{
  "n_layer": 12,
  "d_model": 192,
  "d_expert": 32,
  "d_shared_expert": 0,
  "router_score": "sigmoid",
  "normalize_top_k": true,
  "routed_scale": 1.0,
  "vocab_size": 5104,
  "norm_eps": 1e-05,
  "beta2": 0.95,
  "grad_clip": 0.5,
  "batch_tokens": [32768, 65536, 98304],
  "steps": 4760
}
Below are experts of layer 8 (counted from 0) of a mixture-of-experts language model. Rows are named router (the router's row for the expert), gate (a neuron's input weights, with its number), up (a neuron's input weights, with its number) and show model dimensions 0-63. Each number is 128 + 24 x the weight over its row's rms, rounded and kept within 0 to 255. Numbers have three digits each.
After each expert's rows: a language model's description of what the expert responds to. This comes from a sample of Wikipedia text that the model never trained on.

# expert 52
router:109140120121111086108091132093114110153125115095096146131095148139153115129163128136119171153099132109122104127088129138098136127127161099097101151143128125147152165148136123139152112118181117
gate0:127101120139124238119115122125144059174125159138076139140122100103136111104130110116123126140131104123116129127124160125069144094151173133113122126148157131086098157124135084150127148124146127
up0:130165151133145061112176097134136162122140116102156140091130154168101162128137141137143120123170142147113110138137097152179128174103068137125149111112116112140141077118103175130167131119124120
gate1:123093127112105068134085136130137058139112165124135082132132134159111118153128128142126155120098177090156119115118118117134112149120128076129132128124065143144146121154127136117125098130165130
up1:151169146137170167115152113113145176143146130124117137126146139140122126109140146135149107136161092159126111158159119157120158139159116148142143122105135114126102118101096123142136164132148127
Line breaks right after a sentence-final period that ends a paragraph, usually before a new section heading like == Works ==.

# expert 37
router:109116128171146137136112115114096124123141151083136148091103161136125157115178092140124146176100123119141105124101165159131142130130148127088102134089131056142135193139168129155156110116174124
gate0:108129127147109155130121102116114129123128145122129138053127117117132158097144118109134143168102149073090136108119160170136144112127110191127127128117131111140116189129136138125104093108167120
up0:158148147119115101106140143146144105132136140115149130167138162151105098128072152149142136104150116151147089154143108075147101136160123085141140152104135113149117074167107103096156175133080138
gate1:128124109123142117151112154114108121137120182132124095144137116146141104102097128156112115154116139131153133138097130166140153126149169081076114171095095130095136139122122159134122127151150104
up1:117141154130110107107147114150118126125105116130100168116139157156102138135141131094145166097103130127075136119102103077111107126130108177159129083162157129155115105136146114099137139107122156
Line breaks, hyphens, en dashes and slashes separating list items, table rows, date ranges, ISBN digits and hyphenated names.

# expert 33
router:091157134145101083104122080160114115120154151068121132128113123109130095125151134130137159149113123151100121126102119154147159132133134093104144134088111097156107140133118097168139114097146122
gate0:095118135105124163119124120126118092103098164175128115077097135144168105137145167135123127136134129145091084129113095135123119106143168116087129141089128150169119113090174095124128135089142117
up0:148138144139142142123171144151185215145124126119138124142122121118111136137089105142156144129106106116166205095119116131147152141116067115156134127164094134106095143123099161140110136148116120
gate1:156115165142111093101127125134108164099123135138157147144130132095112121120108183110105114077166089147091138104143093140134104123137093142125172132162134138136110122125122113114099137191136105
up1:123118178118156147144125165158114133108133160116120112102096154129149115126118160104111101125102130108101132129151122129082111126105146167144134147151150135139137129144073141127116139153080165
Auxiliary verbs before not or been (did, do, had, has), plus With, he, a, and Zip Code colons in census-style articles.

# expert 46
router:097107144122118098108105118123103124140149110095146167093134151138131109090164142114116131172123107123122124168119103172146123129182134112162104139125127091129116137125149101157149122126145085
gate0:121148066123099089154167131162111133140099131132103142150150113181140153113158093130140137134101131112133130121097111132114152145135109125105101100146074116155112148163122157134167119109131121
up0:120129102104168066151163139152171148131126101112138119165138100186097129120115139120106105170104100121139147148126075117127114183130125127125133106160077152160087117146144163114140110140145109
gate1:106163119122145135158132160157147143100155091101124162149149079152066125118142123110115122143111125140174136154173133135128139165146150131139157145163138142145129172105107101135153120145090118
up1:098122144105164136146120169154125144090149091083147140142138103136073116106138157102105120134155108130148132173161095145150141165134185148153146162140123142152128161100119125119151117147105077
Vertical bars between numeric cells in sports, election and statistics tables, plus semicolons, percent signs and units like kg.

# expert 40
router:127162131121150115105133086120071143141164116087106144115125167161135153095144142143141160132123142143087107100107108160129154118153131093155084124101133113151132146165125123149128120121149129
gate0:119139137153116130153122172084126131087159120135135128118142129140108079123163158138108121120112097165096103151126097188139186174146172128170134095147085140137137139150123130107176144163125113
up0:138167146150124125163129184089127101090127114134129155141155131112123123117136141120108166134136111162108119150126123198132193181149188128171110101145091144154139164143146143097135155135125137
gate1:133133098129103108106149107115142137153163112129123144119083114124095112101135115166158146158115139181110124121154109109127136072138118096161126111155143128127111147150095107134146141110107127
up1:162143084122116094111167097131136156121147110153131152131101134156108109096140099139125125162122141150101149114152100103133140087123098113157144093187132171113134142151102122128122141099105127
Line breaks, commas, closing parentheses and periods ending entries in bulleted lists of people, species, releases or works, often before headings.

# expert 14
router:106131123121114104111102134130129130149145155095122137083119149167148152100135131171137193151096115140109105163139113167115134139127125122127092114095115097146132140121143099195126081119129140
gate0:093134135104090130140105120146151065128143124081141149125134153172125111126126126168132111102099119125091167144167169124111093129127119173114107176131143117115132103102127094176109124136156167
up0:090138130100095108136111143154155068129146147099165143136132141173117117131116136168122121089122106112100168139171147120106098121108111169112131150134125147117115104116119101165110103146160180
gate1:135128113108169140090123134122135118126118121131150106138112122142086168111145122149117125114135129124176166146170137125155099153134135118132113104162121135159090133120117108126092108127132162
up1:155108134128088121174165113157135133140110138126144159146140120172117128133127150114125149094108145118072090148111124106136137129147097108145084118109115113084106160106158190124106144161136108
Pipe separators inside wiki tables, especially football squad statistics and results, plus prepositions like in, from, of in prose.

# expert 56
router:137128128152123110112117145127112132140147144097069155106136111145121155076144142133154164169108131156131109143107125148137168158159109117138106145124090089155127153147115111131179112156131122
gate0:157107136100128150113137099136143183111109113143111109131150083128150105137130144128202137112141141147121123160131169127151139145097150118179117169138136135124135111154120157129136112152122115
up0:154132119141100108158158089148102133133133147157142152132126097120129116085204074161157110106117118114140104177128187122158184099118140132172124131131134116115154135142101146118113160139124155
gate1:173102166115119165079100147153093144128098141116128100132128137134178148127096121128077139129126128134118136134144113159114122152151165144120166123134119151137130142112059135115141133174073112
up1:118123116185182121222147125141138100118113102140136180148127120126116117144155131105152097090127166101134148101098150095140098141138139151157096125082139117134124111108132127138123147108138120
Pieces of noble and military titles and of personal names, like Brigad-ier, Marqu-ess, Cap-tain, Duke, Sir, Mu-eller.

# expert 47
router:116145123136136111108122106132119097141158087110103173119131144139135123074143152141147116186114123147128110128130123173109110135159177088118106143076131081134095148120111108155122120151134122
gate0:112106102127130151155128075178148122154110095183142122127081143086146117160135119133155134157104132118131103094122149094132115157107152108140139130123126115155150134148116144119150098118189145
up0:128105113098124140168134091192156132167125082171151132135111120089139133133117140125131110152090109136121113118107132097140091148129129083160144134124125120125124154129137128124123110122146140
gate1:102130161116098138154094159132110120147147126115111135126124124141153144143111120096135116124156175137125167160124171143144094101185078132130127128118139127082096109084118118148098084171110078
up1:168127154096137141144120125142137109166193112123133143142107098122119136118096172095136140153114124115167104131135154159104134147106116139115097145098098102107122143135147133142124112129116116
Word-internal stem pieces like os, ro and verb stems like caus, reduc, plus Los and table pipes, e.g. foreclosure, chosen, Reproduction.

# expert 62
router:109126146159134096130140093106132115165167138094103152111138127153096106140156107147160138139097152124141096092104101182111130104132149088115127121126134094166132137147133083176135123146163121
gate0:087141131138108117151120091147162172102142151177097139113130134128125124177137125138106118152104082129133136133138121124093149061134098111104167098186166150106126064129104124143136138116109093
up0:159079121091132154138127123166139133112145142122087166135128126099110136111139128127132093129143085160150172115109104142120162105137118064140114134123156132110119140109097137138130115159152089
gate1:132123138151181129086116119163140159157124137092138087109112144162123094112169122131137120118149131131141094120105135118132084108142123104110162122139156108122118159144111114131112172160114123
up1:131132137116100132157139147163063107144125117142107147149125156157095135158077131115113140124165120109120141135146150108117112176129094157111129082126175154081102121118097132103110122135115129
Opening parentheses before birth dates, actor names or qualifiers, and hyphens or dashes in scores like 0-5 and sports lists.

# expert 58
router:142141117186134099099144130141130129118162139071089173120122150099095142096166166150121160158126134147099090136127144164131157085121106129128106124114098119119126147161174101199160115121158130
gate0:119087127146101128114151099121146171113141087117157112123147077091157087118185144108120129119112151100132137148098142140163136098126119127155143155133143137125145128149143143074094099086155154
up0:134065130157114150116137101118132145114137090122122132110162133124162093140157158128108117121114124115120128183125129143177151088107143101163127142127128148109163132156150140091113101128137146
gate1:154139115125113095077144144108149139115154125156111124141144156096105130112141143176122171156143131156102123118141146212098166094120092115103115097132101130127115148145161133164117102081092114
up1:166101120142113122151139123119154114086136105182079098142186157143093124174149159146103115139138126131121135130148096176075171143121123158144128093137103155118113126162149131127093125082123127
Commas following place or organization names in locations and dates, such as Atlantic City, New Jersey or June 26, 2021.

# expert 31
router:135124151135086121088126090140111100125150125097129173138108163142141101138154126153156123134101153133080100126120108163099143123131142119129115121090115069119143114141113088167149135096115138
gate0:106109142160102094135089084159118097112158120144144163119137124110115080139147170162102128169165114097133110069132150114116155078149153136185121100148139080137111141135137121130116122141107105
up0:133120108132095096096080105153119098147135109158150155151118145109124089153127174141123098130162120097104098095158151121156134110115168150176140097140141111121123107121140150127085125157096098
gate1:119098148113118132079069112111159143103089149140134090144144143121140120135182105124180137131143131111139087146115137130110122119127153130140149121103145145126123115131062089115122123158067114
up1:137108114106106103122113055136165095160128141115117098136119147109108117125096120134187153148134131150092043142127135104087135179115145119147165095114185099137121131144145110144099135144093107
Opening consonant pieces of words after spaces, hyphens or quotes, such as d, s, st, the it of Unit, and de(emed).

# expert 42
router:102136152164131123111124120099107114153120152133111170110114155147123118106182166141125169171091141134094082140096127165146154138174154122131113143111135109162126127118152148153144143143152117
gate0:082140158156178171127153109113119099137115138088131092130140164099123174113079138096117134141101134083127129084101176130157120141167141162135134117123104149126111110097096125101132150107111144
up0:192144125099112067116126135136131149139141097152135134134107086136152078158188107156095142099115132148143127144163080123097135108076136056115142172121155112125142146170171122139108139126142146
gate1:098149119137131112135105144114119062134162130109089166094118132169099122115117108159151154187123119144106102139105106145112117103139139077086129105114104097156131156142147105124144136097127138
up1:112140111125159122151140154133097112147108133160150164108134106121094158106117130133115128132130109110111125145093139094158081127109132114117166091128123162137127114106125168110128123145139138
Given names and their endings in lists, cast credits and tables, such as John, William, Kat-ie, Jim-my, Torr-ence.

# expert 60
router:108147145103127125096104127119106148111183125101108152109129135168131126124135138171126175158101148150107127170111111139133151137128146133151064115106127097150148159137164121150155108101175121
gate0:133151123111110154124161148177121119107117096145133093137162096111114147107132140101101140144146142157121099160127094133138102100080162118159122134173125161134150160101160174088120104102143107
up0:128153119141146128103150152170124135137159137102126120101131129111134107141138114135148190118125114167131127109165125113098119079125115112119111136165111099152145146168146174117139127125160144
gate1:161103139137160130081112112145151124133113111140104142141148160138109094099124085101145124177136209121134112114143153112150145121112100154105169141110135107127123088156102122140149142123108155
up1:087137133151112128168117160124135115152144115073119124102095119117132158169148128154157097131116078127115138103120133138108120146162168093111092146124147105127127142136094127139137160158145097
Pipe separators between table cells after names or teams, plus dashes, slashes, as and line breaks in lists.

# expert 53
router:114129130143115155091141088088107127144169133133117118099115128188125135103140114137169153135120163151107113139124104151120158118149107087130105137126111077145186116152146132169143105110130136
gate0:168129102085176129114146069099107144100141144141126144118138118107136140097091187131126128107139117139146123140143133147110135115144122155093112124114097156100185125131169177115121160154152131
up0:114129138145075097151134149143129119156106148125141103136126132145138112174123061134147129132106148119113146111080127094156104172104134132134170125135143109160085135128093119120130120132078132
gate1:145099134121110108105135145122091161106147148149133124133113149144115116102126115126117099119116129134126104129162128082127126149104148126104156164144075138164163130126176190110141108123139146
up1:150116154080113166098121133080121116153130101141133114121140124107094119156115143126143145127146114154141129134116131151127076132128098137155113119118124120118111152120129104176105125139133124
Closing = of article titles, the line break after, and descriptor words starting the lead, e.g. = Railey Creek =, American, professional, Binomial.

# expert 21
router:135136143108142138083144101105132106120178143072108146090116118114113111119135135131125120132129139106105086096117112157110136123127139117117131157091089101126144127162148105149121140132115129
gate0:125152091159135128128118090137142141127126090135120119139086090087155093151120133109138153122129160164104133137149106156095140152109149142095131085140120120119159112151165111155150126159132107
up0:119099152110103136119128173098090117119138157111126151110163161143110145113134140169118158126104095117129137129130154101143126104162124126155111157155166141120091156132104131115116148107092155
gate1:140126104140114134137118152109145111129158171130105124162124136135132130150115140181175124115133132142121109115141137124133154135133176116124138163094144100099108128116158089140135129110099139
up1:143128125144103145137145172098165086104159172119126107164135100116128124152091158142166111090163121135104106101140145114148145126101164146111137148104137134087105118127162112133118133109089143
Symbols and units in math, measurements and specs: dollar signs, equals, plus, carets, lb, m, colons in specification lists.

# expert 12
router:133139133148114131105100105111085118128143156107129161132103139148135091077160110144179149114063130143090116102121103184123164136130138112121106132144120050132122151156130124179143140131117143
gate0:136128128144096146194086118174155148193133154164175141121124137144103111092150168136185133109128094133116158128111129112122114124099100119158184075167124089157131119114156145110127134137123131
up0:142133132121129171184086113164151156158098130177175097160128137121108085104138140136185122093103091121080158107147152088143148130094120131147180091163151111147158128120166161118110141147099157
gate1:136082187168090085074128169125148144098090146107110167163134143157141117141166135091153134144147144126156144112117121131120133122150136108090148116085121128172136082160111117138099120114112165
up1:138122176142102093100105149119140146098097192141109156155128150172152130123165116092168118118143141115134143095128123108132107158130132124090162100107133141166150067141099147117084156127107161
First letters or fragments of words after parentheses or names, like c, St, t, minist; also bytes of Kannada and other non-Latin scripts.

# expert 16
router:128143135147127150084126094123124104118164124105105147095134170150107105132161116156174148182106165124131085127097105132090131140160136132095115129150141075136143149157140119164179125126158108
gate0:127117090108115151133125087144144127091122137156143108141125089108151137133143085101137131167104140120116110138091173144131096135146149174137152128140100133116162092154094114117095118183140081
up0:089133154151128102117134129127127136086114138120148099114150121094139088126127122146138176152086126148114111130141154178095100136144134129119126110133103143140165090153083097116102164173185099
gate1:138154127116144108112148101156115169125089111162129126157154157134134090130115126166115116153157124142092103133131096127153122136154087129157168110166104145106140111139134110152103149175150113
up1:135106158118127186121082082127110115122075150133145157149138153167157148150116149116122130130149150124167122155152120103120137117155145148143126098130130149157104095088123110133168102145151177
Opening pieces of split words after an article or preposition in running prose, such as j-ob, sum-m-ary, trans-forms, gradu-ate, polic-e.